config.yaml
num_hidden_layers: 9
hidden_size: 128
n_experts: 24
experts_per_token: 2
d_expert: 64
d_shared_expert: 0
hidden_act: "swiglu"
moe_layers: [0, 1, 2, 3, 4, 5, 6, 7, 8]
router_score: "softmax"
normalize_top_k: false
routed_scale: 1.0
balance_loss: 0.00205
balance_bias: false
router_z_loss: 0.0001
init_std_router: 0.0102
lr_router: 0.000756
num_attention_heads: 2
num_key_value_heads: 2
head_dim: 64
vocab_size: 4096
norm: "rmsnorm"
norm_place: "pre"
norm_eps: 1e-06
positions: "rope"
rope_theta: 10000.0
rope_fraction: 1.0
qk_norm: false
attn_scale: 0.125
tie_word_embeddings: false
parallel_block: false
init: "uniform"
init_std_qkv: 0.0442
init_std_o: 0.0442
init_std_up: 0.0442
init_std_down: 0.0
optimizer: "muon_variant"
learning_rate: 0.00938
lr_mult_o: 4.0
beta1: 0.9
lr_head: 0.0106
max_grad_norm: 2.0
warmup_steps: 200
schedule: "wsd"
decay_fraction: 1.0
decay_shape: "linear"
final_lr_fraction: 0.0
batch_tokens: 131072
max_seq_len: 1024
doc_mask: true
train_tokens: 782100000
max_steps: 5967
dataset: "wikipedia_en"
Below are experts of layer 4 (counted from 0) of a mixture-of-experts language model. Rows are named router (the router's row for the expert), gate (a neuron's input weights, with its number), up (a neuron's input weights, with its number), down (a neuron's output weights, with its number) and show model dimensions 0-127. Each number is 500 + 50 x the weight over its row's rms, rounded and kept within 0 to 999. Numbers have three digits each.
After each expert's rows: a language model's description of what the expert responds to; "raises" lists some tokens whose logits its average output raises strongly, later layers aside. This comes from a sample of Wikipedia text that the model never trained on.

# expert 22
router:473489575581556462496506450440515442493572547485529486537499591515575516441488509531461400480479475523488575459527588526509561490484462546593598507516554503572530444419500534399465502500531481615534552538397457433553436416518503444563444487509516501450488424487613479441448497507427591531596541517480483484500506624501592529537456521498538406450466456439509464458449535514468528505459
gate3:536495412479476537469478476487477468534549532597572481473517550416392440509571522570627507531436605520525537495530478496471423565460488488452575498583423430490464519478507409507536503428547472573470506503551437567497467457514580492437484480500477466513597550413510566462549432537479441485518480520476499496582379478461419477525554448431437504473447455613488422500451494441539465549511
up3:496537477537515524622474518470434528516432479465586461391439583468467457473482447526512525469490554540466558455529452501487546517502559455507483419546507523514484444409525509577525436469536518622411495534552551566539473523439403558480531567482453440446555511529472530488469471500513490486503435548391612449550460471506496480475466613526425573426382447538497498448409510480523499508607
down3:507523520538473446437501490554489529564454497544470576538509508469541440474464520484550528457398559429482434449514591516486445605478531513418507454569445456505470548514516540509660504510480545547467494484555454533548513430566540402428478414499428573487542521523483486502508518574444579525413406497470524498539465540455555523624470438393429495532468464549453388515444523495498476516416
gate4:564466566483536528463492524651438516518463449494470513537552534443532446547408580496531404568442528607507548593508451515531510572462484420483465491462560571509512587619502497550463464518497433496545507600453522511499553451531508441503504447443488392547475541461455540455483536540545551441425562483550452491461416425444547395540499464529499561532531470455405494534482452494498427510497
up4:507585521513494463541402564523481515474518461533514466526522434507430504480490554570446486461532489455454485516445584516455504541523544546436397545468457585482547577521497586549523424479586524532577488594602580555501423564503358473550490541546484477542457570503511432477439411454439500519585466483462610479551374582508497565498504533514424506488513473483541435524550469483460452491541
down4:605488486507561510521577436512513477418416474545490507488414550488437430532558538604485456491533478516422517486489510522414420419456522490600461501507492458585497462463513488575561594447517513488471502469512477512512443541501606537519466549452612507420537387582409520458510534515534580467454494455553416510601506496463504438604489514443544479482506537489480391531440532491577451500506
gate5:487569434524480574590537582469476541456542519482561541470477535463474460578436491534484435528546451494451504602479434569478415488441469413525524505606628596470527496482469471561477628520484499530440569477445525540436432463480556513567424464504479493554517516442399559487490519539538496525531500540398530482572500503494436572499509463522420550545474523441501509603536442460589454461551
up5:444533475492467464463619563538472540439631497471561481405404399494521462530457498475545486522479351599420492521513440586488494494569563531479523437504513547475471440513433502426506617512482509462473471502565521490570508479437540481530524451434511381554466488474472533524557461536425490518501502507544514584520469560552408570592498515471437562473465438545483443530417501497542491496520
down5:417531513587440475495580576552499487462561438462569488494420507439538458436486444492485427603485541511475496434478550583556470543452397419481489448550559511595471554496510419420463607491540471606537433423394469523473491551445430504465486413529548522500599471538489551515505498506455428499472511448511561570521483491531484492602519488505422561519445416458505445531507480501513520498571
gate6:465391526384483439476485557631473461564468504540546514477589421475538496543570466437563433444477577515520543566446527531513481482501498563473570577501462453542464515531458563544495567456558435492548414469506470469470503495529509489501484509527510451475547496518559484456450489474531642581554562560500497540544499583489444414488489575484380552451486472469513450560529450433380557471458
up6:446534465528422498451544457400437529511533485520537520482527491614527527460420536557539531518573455458571392545525512513514582440492514513477470422551531461445433486470571518579434458533494513506479526546571462535506533582569565483558499519525419649551452411529447495543561427575564451521351480540473532476472411448424490498500551497428441482529545474541486500514492568488504550482549
down6:499566569531510469507519487536489506543445484532546477501537546534605529479686458489576517489503504496488534510478526482472505540445468459467535502561483547475425466568550490433527461556482508551479492537341584461504435552556488420593556424562526541466535498523494577491559435496515374578518502491431452526567525516493430426509501497471639502609462460532451501523541512588519500520551
gate7:420422439497615415524472464543468520454566453500468453453518508481463535490568524415590562449498506521515573544554445570479443408560467430605499576471464546441481552531555579489477445459406521569525516549479467497452480480455454437516510467539480552576605510488512439460523546499504581532509439453466475523537441456495542483510578596386487518454421508419491533534460523405526466525442
up7:517568499470546583498552451633482570486466456450490498511559535547454561464480567491517502468486459451524511567455585450480541503484570532582468491522504456553485507420455489467532571497469403598523545523469504557487658405454492611527488501493530464476509497477452453506526468505474569521472438511510546495400585581527413528415609547543588493454540484511476546439424522461452439478572
down7:586547458476538604461515483536461565506539562606478545449497471583469525453488534581542513462493481546454551586472470406534598524587451457513485486509479418417589623569530527497567489544512448593532462505456546518518480589456432505518483435467410481485537500529596523520454462448512436485523444483502484520471589438541506547507548580518416471467533435429598489558544470552492506558520
gate8:518551535541412486485441468510486473502504566535548602476529560544463487467477492398535565446568539524531525468497526465483409504530451494563538539482501385327508468582577520587483479391405406437493488487452544512536559525432516533532520521525593536627591383515544530469483499523488459500505495464436520505510428549503508516502425468573460550534536483559496432468472532458438492468498
up8:548470493542464475470441579420330497422442512489440459470616505523460433490452481539556561569517540506429393525436555511437452501541586432586523540565493483522414491487429473415475534521412546502594524513504479475397456474525557519465442551528483491515464509525547497519504541454544425552542519460515488582513536477411458475511461561401492460494503579487468463458531540443416460519469
down8:415573476551557506444453545468574471465565504431573564551513560517583463431484471455489451462417568596598499558549503476495446495428511465547515435527490396450522487434438429530413566407436502533466416542499513530568497498504448464529563487602527494454496475478538589518450616467511500481525450464477439488548489411538603569546416469468486574518541509510574535505501484501521502461453
It responds to: Verb and noun endings. Inflectional suffixes closing verbs and nouns, e.g. shif-ts, suffer-ing, concer-ned, -ation, plus full verbs like used, made, found.
raises: "classification", "· ", "Mexic"

# expert 7
router:463378506496528498580445473494545580465484555615472473442517619552531533492463504403534405531383428510489584506549516478509545526471502553526496519518506459518512461468494601412419588494562448534459555523459434501583442455506527437516489516508507525488524536459533477521464535476534543540526434504605463465492467540502595520541419577603522499429432420535555559450459473576451469473505
gate3:505565436531445494536508437550525531522543497390362472545520484500529445521531552581583493391491477467474426519499502594539424495514611564420501497509520477506510504440423439470511561447480575597547456530447510617541603457582500460424497510573595473544482528522547550538477592521459481473549436449485531487506511467519455498584565459421460500503483492459518521520491432460437492583535
up3:470506497480544551587495455453430556449617499499465469400482504468439515460491396452477541563389498503493483464536437541561457556534539540434456538615593515507503519535557484549471528449477568524525439454517512545573507432525540394495599418511459519439484538559466469559481500521534530454548451554507572514504461592528443485620622507437513568537504527421547465442468499476482443544495
down3:470610498597523638469435444518651479539491440575479488477546439493519433539484521493518519422427434519479414449454545545583507511487530364540501499544503503432545589491520520513530518439471572486525538474518522459441607484530428475462566556426527501445468455482604508520567489471430463471565445459500515505566530533468504469574520502476421447473450429480467516559451567494551499514451
gate4:458556502443489623480473486493499442462546485526489481428426458475544485416472477444485508599486584490616552552601435458456533475462525491564576421462531459498487612541493605479423597519497461520452457535462499532491480499532655424392517462508444434505453494500538575516513519452467607529556461444444510540473426491492498545503470546551556478507525484618465482527477495523530453485482
up4:490523473439502483485456516503479541544598465488463471494460469426435436469436476498524474546514451489485469518557566501445463399552535542456452506469426534469520446572548552432519555499590525500509483619504538512472484456561426566470547504540511478500503538576692558465492485490501551384523473474425625449449542458480450566459553516558420440517515473542576583434488490439497414454473
down4:484437533477544454503583490515586531415486461499481563509459495534532448463510539521427504505408555494519455518425417555511459434468439610555550513493521543574504523522515442553476413419553473406512477472533523536537530490456553503555414512498511399543491496385410445631503481483568501539492493525503527468514489545512552461553512508581628528460523426603475549444500471360527503532520
gate5:599481479525506487513471494501470458545481487466500551486541538498475441466461475442484470570494444466570551466593478481611470467579534408461588440478513451455457481577518497578470607371489532544525487479529525490435478463547528552540500559448501554469584507422428452431484449599490579464522595444472438542581599466533525494458466512609537517522566518450484550521471465416556395529508
up5:565547471456517468483682548534497570530503522490469501515441445431576571587477486591491436468546411529513513509526545526432551546541577511476453466573453606483400374506506516428505533500571520498429503481513533603525469468554498537522487472578463493515457530434520552506585501494485538527461515510516544502519487441456527499485564515439542443534540480469629487470424499393583547444522
down5:446455614432466551520350514545492526549447451566541453569511465511488461463515406440448517419415461461489476469507507658514488547444435477406545545589577524468479599545577444419536577483485482379446488442485467437545466530443560478509573551531556529480561520517485433493473578519483449538502518489526509487556429528493527530466475439463499468516512472571415514493467499532508494472525
gate6:500434473538439473484511534456486512473482524497378527507528501605449510482542512458472515484505572471496460527510492495563494523441452501539511506484545461552486480487476400454613569563565457539577474564478556584512576482514484506488462395470412534479383455568518409585441497610491584510504619577525427471438581490451539549595482478506533526487458452420539510454556460432514561426495
up6:481463562515505505638451529452564439535549486478608576529528557550409545427602485467539503497588480468486474473479504519468454460520485431500535519497452496516484503571463485585506553457429524573393581478500457560483499522528568463431548486425488514527450537470502533561590526541513457510490518522580604426494538489584493502414541371515506437482493551434431467493464498422469474496626
down6:479520468450485534453652537531560543582466541501529555546403427493504491553485537512466521491404472530494510450491494357558525515517415527473497536542520365455557478488546496428501467578464447485570458518460460533506579477518512471512471537557457487437539531409401556548468521452531481507552549466471458469544493522580540588621387574468508472549574460516474510513454551548527485568447
gate7:428515515590425430472505550507456475468537424581423508489581499490517525432531451535461526461490487512509519519507498363489446568508403505473504496511462425535516551601412452512423460437444471549555470506570463386504516379501584464500478498495518521522455432511469454431489498582523602523498505473434542548522530504439543467574443558527554567464421542419518565523543461555520604556477
up7:556440482471576601541542471542454539466484550475449567533484522531511529450563470490569660521542465523574490516568498491484559537533576524471539544455499503407480579461430492547516495459445481491513546598447453497420457497501524431523522517485568490497565513475519521508474433419489510513528448430470435567466497521518493437463516596542501505581639621578564490474356559507528454529503
down7:493550493475438451470454522483510585580433594489537444493556478421499518524562562436605481413498499530467523540546503435516483491549565474476423435491581446460536531407514520533543525532526509546504473463501600476507499478522552405431454476471526441437439548532535578603493545468546428498482447391564399519513534462528509506456453520519493544550491446594481485564469428538664460507544
gate8:475473489464436473534567525378488501467479499446519529501530627559527433508564518463528472484528549576444580508493535422533483527448482474534611529471487446508554393514503488540461506405485480542444458465420564495438471490457543557517478474468522518525486422498497500551531446585469475512512445482396444390503551463645573540456480590556481421450408595506535521549464539503485549581528
up8:513484482536559578467535488446440528542521485484453531425562493547487539483490575496465551471431618475520500526454589437449478486534525440540580497531489521482594463634533527541535521500436543521570487518586490435565451552492512505517426497594517513571567438463495440464460488487653521492515456507508494452540507458584421501417485522452454425414455598435489454463489559459510516523629
down8:501502480550495525418531597469424550568502440433535499524597520589574491469485603471505479490518530605514508606517518393530437532470415413507499548575565433519535468463422545511463531439561592578527401520503455541498513521477525484473534471519508496414436542541472559452499623481560515509506469446438438532468474533543592508501451540424511540549466550459558549582452501480486519505417
It responds to: Clause-joining commas and conjunctions. Commas, and, but, which, who and opening parentheses that join clauses or list items in running prose.
raises: "the ", "a ", "an ", "it "

# expert 20
router:462483450560567365561458503563563497429483494504467454545433489408503519507408440487500400527460461510507545491467515538457525489509556489537499488546510597607544449510547484477461495530447447532403486583467470517513508445446495510579413498500588446440580487493503468383551433584530566544508543512499550497496377537435463506456495523473419423483495508520548509413515592496531582567564
gate4:530437472447526571466465487595439493508576442510470542476480535457537499434462509507537474563387438503566511531562487456490527570547603484507509540419502545494460562526508573458502458520511520542452565616481471482525510513484532643525468471504431471489457513536450507502509471479517482406536476464540422468409429517484497473555494521669463621574563523508425455451434453452542441554574
up4:475625475514508418512417475504534479553553539480473470504564459481399432604457525560531594446559474538458540459565524544550522461569463454496384459469453550455504470579520502553454489462475620536518538527494631538491466466512500483514563519496511606543517555452618477528466490453565475527470522424405540460542445553514567510389489535470501480539557466503506455556480418456465481447531
down4:569428444444524570458555433464494563547465464458470471496526453480513437441559510526535458525626531555520537401491425479489462498565484509587563497535538519493444517508496500552567476507503554545490406520548461473546479563560565550659532519544582479554421464461502596569492500491544531404583480475513499542517552471483514405495559485508629521543537489526478495554517416468541468537616
gate5:527447475572519510433453566487498572452578582528612459494466543421472466580507470519512542549556467467424561534509466489519470526504561453515507604563554517489532506514448506504459677543594490510424504465574423463362456503520538540494488475456517591527522531456418507461445474468499573550485458496432557568507516545452480511539455434473537514495530520455504484603488489511626539521418
up5:522478548492496518461603571480577549521533536538552547484499395516579498552456559537564476530487421521464510428517461496582562504493605514621498458609569494480419500417458409513514563416518566589585485430509442471491447552554482501526551569500463488513521549434546536500603502489517521506437514466425432601543472459501491615476600546507470532496543467532493430464466486505518499480552
down5:539467542446497625612469487563479556531569501517611466506513550427567481452544458472476408531476426570454464497517455610615567509515419499511507549443481518492539566558506431497488519601502487547405500469540430490473486427439465518512579554531497495412433487471495531540488542576398424519367468458560480510505486494506525486472473500454497516528560483565469399493416474549528500526482
gate6:663438515458541487481484540585419506482504598508496473518477445523484455503521464562533543476501546465423573504501508567476420557441562505486497460512468452513516526538535458530456448600592516452568578502471541447557480470438514365567477514515511487439504497387443390512391478518537524528425556491448610484489489435491488503453471409502518565518489480446460501608557479520438547482471
up6:466486622463451487475389550501468578550444510470539505499476531592488494463437419589490476498560499478594491507497538478426515399520497427535530504566611490521401469509478448590578535560349458469492461536564516499499492476501599486452504482470479496514503503556440533520609486527479430492442444464560550502426467526464525437465555491450408461428452472511494533442543519495575465545586
down6:553604483527419459552425536419476481522501481535656468516592509456480558582575450530460506550467457554471548444533591492627463577453456472476453541581490474409527526551456455451473520443466420559540481528470510491456503456508499451536582577543476495568499491534547556430467396547535374501492470539505504512499507467498526462554531445485464451598483465506428588508494534526530450533463
gate7:435471548496548423530372549434516501541538436449462443505541519506382548511519510502468440476522549464515528611552491508514517512536543424524485502482477542567435451512447477536498443522501472502444474484536508462464513457437508412465547525498479565581476516452525444442428593607568611468473469498490431548499400485465529498391448573556432483405499492374516515557480517483396573458495
up7:543484476495597578471519518480551574571482497473436473446555505606492416461469480569455464507476466540484468605541500466439567553483611564562583531477543504584503527492525516461535559471460574506561440565496406544497499548418581535461442465507618494413566364553467493588481447424591540501521472524448489480487491502544507448441525544515476557472523568481523486449471551502563500465438
down7:598551461492455474436449491520521544484485530530513516480519421460525492544391453541520384518448487565507458498543566481542563503536459473492494482521463392523602496471648576499492511486585489484448405516556582501437480523535526499596547460543610386490511489426564487557385386439479465477514414514458460481518543506495497576517552478501465536492489435567553463556456469504482492566482
gate8:508544472552440453475470590554580532500474557491487482513423479455537528495516499526427373495360479483495571559543481451476453498504485510557461575489503367569546469524439470546523355506458436527407510430428529450549542490483579469535461498412602530477502469501538611414489480539513489513449455607457512472490499513510594503462540482500481495595435525437535503572458501519480512447477
up8:486519483515529495528511445545542547462513460507421493510468531545370393497450477441598496553518540429424460514499486465430482434535552479597416433549467480466605498521440431542543536556475606502561518554493551470488500508460471484479560579536518518424556530472594494454450536436576416476485574530473513422497516487543526446484529538441475389487561483462478458520479573439453505364578
down8:491550438522501555473521519581474475461547466457486524477482537488596410490524503464457484429448516549489543496516520496477469489447491439577604508537567389481456474499477419502463511441432524481503498543533494604441444444451535523525478580582503359447502617523549462443515559554479472485575529553418475478451531493619498518395431498480394457495525566366508482544474531517471503517420
gate9:509498476512519460544537499523469491506503519427550516544490515568488507419416517517506491463483520564511526498573560571518531430539506546453467500487494464483504544446454504449581541501455475510435542438547469498535559440476476601546574497490450557365480550628526433470448512386555501545400438450494509504373524505480488456512494428579477383418501405555514413545420526480550398523433
up9:420489487547463555545488460518461489567490512439459555575539509484519547458540555464506434517524491483389493541515601477632615461545516559464498443501504486500491474489450590487440530536481605432499604486377513429438444478531506455462517436550450539551470548576420417507520474474533426535400523443419464545474495557489487555452461476447433449475497531474538512446602493509547570433478
down9:459529438566576515454533509419529507511456533591539443405497545514491469492521530480532508607412541449583471503565437458505412503497600545490470479495454545469600498556503458461506478461575478487534480519583492456478581472453535539535566418503573495504457414485465403475500485532449455512546556494564630568372506491500557543584511521492464488474474383550478476501584492451487431567457
It responds to: Noun-phrase starts, prefixes. "the" and word-opening prefixes right after prepositions or articles, e.g. un-bound, un-it, sub, ag-ricultural, short-term.
raises: "detail", "information", "poin", "points "

# expert 21
router:419503533530486393529541460550566539480432487493456503497445575529572529485459465482437447637462490484511579501552528499494448389487480433492515569471566519488518494485622589422423559498529506460476554568530477437560426471522468484539528545510519441465479449488549434518462510499512560481504465469613496522561486489461534489450484617536398409575416494584455569433485520435470496500426
gate4:459496470492537520487505477536471403504538461491477567496437563609472394428463461526464427437435525506536529510517535540487493490375480400530559471542477553557478454553495485567399466456511537524513607495596556423454528582507473483496456555402439467526412474504526546525510620455577499493479548523550425546447444542523545446492480524530541582597526492526442547513402527437510443499543
up4:509632480456448423562437528474435515570530511502500433524554491470471475568469541498482493482498562547425457395554628560571542437507467457506493565427527640522586517513464481499557496464549508503566486514536576463513524529542410435461514549508446441563529599560509504472444450475586483508527512444541474532473481464494520512389494561527552433597471547485528398522455517526437454501568
down4:469478483520553511523546508481437451427523401573490469443501552487425401534503624523421445432446457469499447462437472547438475459483455497582504534548573476622522432519514465513469504457490528468484466490520445484564460508578611527536412449462543445526466478375505547461462532522607499500508513415449441416517446608510499511513396474607516536503519495447508477486516450437581510468513
gate5:579436451526497527553489481532492559404489500423543542483576569460478530486445490506503426605557464496469519517483475532484394553388428495580606578456457398478535494539477487519473509421580574524512525499499470525503546482489558602541431537594470547499521459493469457437503553525558552485583477487525513542553433511396526525503562516530431497537563597499519462628499456507538470548414
up5:485503527552513408423499597545494560570585469518489530530478372593592457485474510546508441450474478490561553472524560517495537530591574583477529564571633474470427451468507496483459475561492577565451433491479483467446397490394484543527443537495513495469477628412522577533528551526432455430458440564563509503494477475546537497477569534511502544564505440510511508445505504480555457500541
down5:469533602484515514477528456593430484441499494527485515450508547452468543538522552514560433587570393509505489439521580689470468436460493469477530612548513530545528517526476528490484511492497514554548550513436469466436440381430462507499556564617508533491491510469497546494492559555476507475509520485569520517476508565508564505437551501558313544519479502573502528452502574471423505519528
gate6:481520531488493497474433579555416476534528479527534485498547417455485386409499485532489509521469536541473459508344461499566541608511538480500438521512508458545448510432524498530427576487547429470544504632445512401538492581465517365592464498538527506363511486541518459473438486447521432550498533540516471521490588463504476426433496499503551506501453499492598383498504487473439481529485
up6:512506467498498472547516500561418424512518447533512519482540564636633566479394535499510493494564386413596444547484569554565479485448535492529512509626530486445421529530444587595458527515507551498548486526592502527480507466461486477447507427478518463560570464485490462520534398526583468423535520508467548509403423498523525529493530475532541451489552521472559500471395409503523544526515
down6:517536526531439528548564479461514474532479513512589533519556399435523518504593557467509530506468514526596517466534460459507484517455477542562526509552505432534527609484520460445483553479376477533473518475462548512530519482403545443573520587484523531537558530517485484493515494527508560492496466493545550519552598438634484485601635544503439427442429426583443572430492579568537396506476
gate7:457542455491464445512557515484430494516561383476444493510560450511386582551546586432426486472573553455521511482555485438523469481553516484519514544478456552536554480527372655606390480528492555542487524442534532427414499527460513411493474487449460495569479533562517525480447494569545573504492550444549456471552508545479408460530457582533502511461544467458483532470476574423494564520457
up7:594395531443560571478499486453451631546467503462400541465517452543486540431469493521557515420356454515530503565562571443439471525483555519520519525492514558533456481456504530457409559532444570542481413534451425535386579542470404446445401489516587542429559475518462555542513471440528538546510447471511491521529472489567488442467500503511560471508493569474507510506488520531504427517589
down7:523571368511483497537474530473570583414559472482552519488476459427597496505522470611427482470527565477536501488469503499477488496539409439606552460565522463513502546381613496523541461468448487558559506624498526532519515528441475535577516566515561547510513533440455560502453518513583488415469434461540534458555512491533484462461495465471364464501479575431518497476486445479426442563562
gate8:553425461478535504501481555393551569518449589478479428490403485537522488447487554551554465549509480480459506547522444453523422430499504532542513568473572422443568469513461579493461458447521517533475592452411505520494514614429488532458464491469534490533446475497584531445426518528502470498441393535399476587442472458481520458365522500433441546563431505509522438553469436556420501426514
up8:529476517504538495493474514435415575499506490495497442496526491530453519563416499523558552568570560505460475439484510485412481585532571475611516499540471515465444491577423453602516590526465460452552550478440476385417503415472467410536463466508521501473547504353521535472486458464444482437435536476432491498458508551402423443538454580446442473526442590485484494537514504382463554507485
down8:425463467479567477471465457511453504528432488498476506454520456530567538437587521449456461527494493577496430581588534526493519530441413476550525545580545494432482458466388449620494557450471498563551420588455509437562468525489515528433519454569536414508434528566553540479491537498442489437547468495482523479487460487489562520521475443495345557490481547342478499562519428428480476498445
gate9:474584571511488487501575591473513429448515561521486563572488519576513454494492488592542480446472547400523470608537557533516511471523502405488470512460498522522609572516550470424553499462465581459460470395537576506598533459518449506576505531488447496438517557501536544454463485433520595569486507447520532530434532411468601409577485467622494519478478512557547476507459439481481426485555
up9:489471455456414483607464503541380437436470501506526531472478372496471541539555403534599592481532538441453422456461566524559524428543512505444480480407429535457463446507517590488498487486441497495372578511419496489516464469550445364451414508502475500499510488535558451434567481515553448525426531566486533442452490570479512541474523465542497495532490462470544602515516419533507489476508
down9:558498529506549595483494504449402435513488552494495444473389501522459457487410639519548464526520536424437523454535417452446431500449469516573518387502617531507524524427465534548563537471449433456523527471565446526564509516501544464464556465491549443449459502522444471610449584521510506547526522467576554517485583446567470393519431457512515564488414553497509524479520470511489513606508
It responds to: Table pipes, coordinate symbols. Pipe separators in sports, election and transfer tables, line breaks opening table rows, and minute or second marks in coordinates.
raises: " ", "A ", "ending ", "over"

# expert 19
router:498548456527526492556488356536522599445449513501488527497466513549522495466528382449447504571505469423423594458525530510565488436529619472570492533464512506474501415427576533411495544535520423426422493517519432401532501413542539479498490583458558491472418406459522516530439534499554570469482486467587471480574417515466507428478476538584456444518509501483531516488415517502445541559478
gate4:510534475523407570528494398611499442476508429544559431507505574451474403423388514510509422527466526512595569448523416483493496424427491461490515514515535569552471487544476511511508465514455571536477558603545499532507513444521612547480491530478481514531478448478542463468392538449566490487540508543511422481480502554554493424530494615588522524575489477529400551543420462449492457549578
up4:449537518508468481476518531512534547624525588522526494521518499410387560575444536519492530536564396529425511476502519546492506418563440535396439519402483542491560572452478502462447428489499535499544543539490593485493456488576392475418506487507408451519529530508530503501476421449469451446454470423423496498438393499472541492426522542554572366531551478519520442449516445457531515510448
down4:555511459488456519499496479514549454496379447532483467507475487552486404458445494519514467581385611437556521433496447588435437516416412530541485449448529509525463440486525506518489562511468494535476458497486478568484519587506574506494552473513566499498459480384456451609451564478553574471468403437526521503487517566596492450631516524480506610505541506462464553583552521509549420539520
gate5:576515416498456575613531581491517484504415619480579488518581479479461476526441521544526502542576453479486477471536500556457444515461471419569475529454498500437525468555442491481545648518506491521472613433493428514419402434423519536448473379497450529531481492450507513504500425556545591520542465450499529562555548464473498546524494487482508462512565501509441500634507448566494446516453
up5:513505515538471476452573535480590564546510509547508495519493427427579535528519506591489421525520434505375450574451452520425458564480484496529574538605564448464452432460447588430441551500449543450556489480546475534516454427396466572484412502562481486513420485448504480592608384529434464539486552531502482537488496458577506538529525549539469526555533588496539578498494526477519516436449
down5:413499601441400522556467480589438504494567562540512480464461460518510509594506467452555448571458409518537488433531558711531557482497519455530530499513505616539520501537494496484498606474479472542458525487493486516479460518416506447578552614530574478429460518505564510467489572540403495529503541485556499505545484496475531451482540454553392503465465445551457485486443541495497529561566
gate6:542487564520401567492414596510484402605528539505554461532515448606503513432465489566522529501415562499552495550491498497593479493422622519485534503583400478571483519516544455487499556549511533461489574514506545508502484591400508464473515514556571425478421573514585453597433439465579496465435486563443503506511584521490467495473459500559418476556472460490547513488535514527549544553543
up6:494469526517485504519423440480389444538467494558544465466495532517536538482503504512463494513609521505577548523468480410484514428432523458457539423504524517520465479474505589492566485582470527471567575611605449472558459369513538477506498448549388529551547592511535483460518480588516477560398451509523632546465501411554491459476494513515449483440490405561496517623501450498523534468533
down6:419620428428553447580514538497500512493577534501491503417505490536606533576501527524605454556454487538526542454590571475548460534493429506463529554483560420462497513617555484463545472463486493533525568586350488487446479446539495538572499488548475574499529533503453491405517460443448443501564528605489464477589533474493491408556513532500438492552463532506498536431500562528438449511499
gate7:440459570506407423562542484390461537508482447500499450535622494559483527460555511461569524513528559493555509573562517459450460528489506486593502538438518447483525466527416605465461551509430461562527495532558447399433465485479556409499480479444468486552521490529528436464509484575506610465458483507469432481535500548482491388543533536439537586377539438500508498578435575439501561504449
up7:492485516473542521463530492448605516454502481591436489456515466549438486456444581529497487435483546464519534544600474503474513495510524492497456609518498517464528471429473545565497557501477519425452448486480456568473604458475514578423497468474560520514541478544415505502575437389430405457490427536521457480510522509562510436503472459410463519445493563534634678515457600507575487512474
down7:519597471520510579458517455506500500559546479576472509562524462520527582526459517466524464475524457437559531480499513422499608547532520461551531442559448408466501540488440574496473547565530461500502498472477513487421435504504542464510532355607519500437434627460485533574468565462577520523517488463388519552509570545486459510451407514507481446473525565506513364529475364561537463526515
gate8:477447497543466461505430552378547500519515591584443540421564562597466501461513461503530511486440514484498590528528491473477487466485452495565556537501619372421468506526520575457525413487496538451502509545461484464551513601463479509523456524407509443616425456527527497501446452536543494569482503535400484516409485538518498515402496453538535542535527499474444411508501432640470474476539
up8:504586569582464525436422558451446492485520439419462556505537498430476545597482519589619527555453526493406550429520458479482458471522573414543522563529504512569487515550480414529500482572444578448594523498390580437476470422491508439546468440480556487452493497482436512521501566432529463418460485468479518517470478551438529429487408511462529459401490524475445549454476571440465458493531
down8:458501444496588545545517468502444455522422454460541520497550443561578496404566531454464502575495567503458543491550592426531511500427478499547492552615501378413501486506422492585476551437491541474488395556513411475438437568552525540507532511510547487426480592520519503559474567455488559538596400537471432527495516433517504516535491536496388474451491603432521479524432523475524465526508
gate9:492471500473515420510506517491538536477482540560598555514508557605529490441406519510478535411481509507558454528546589536490496488552431496406462504537505455445553577525504515501509485556549524530536440413579587529574610490548501552575605543418404487468553543567540542422475475427533530552461431421484520430470558479466530458571537454647527457506485411513541491495535486485530466539449
up9:522518500469394501507576505525491537445568476453527550433483457445575559540485444484547425522612518495376470504522488568612530552531542464514542538426406607449571445559468489480400416584432552493416568455454516530483408470584448506516510522500508630525438501472543536518532489547498522583403540465524494470545432491521490503496478494511541517527479533431559513551533477566508535554473
down9:561458513509515487534453488470493456509502470579490479520456544544509533465479495485440470513525594365535510388518406473560437504484523482577524449524472464441526467444435451509524496552537433488508495489657480517525543477495554503499557436435467427477510457486607527482477585505460400482471475468455501592433451475502477398486503396439443485499601422450473485362442508431452455558535
It responds to: Line breaks ending entries. Line breaks and sentence-final periods closing an infobox field, paragraph or article, usually before a heading or new list item.
raises: "==", "===", "== ", "- ", "=== "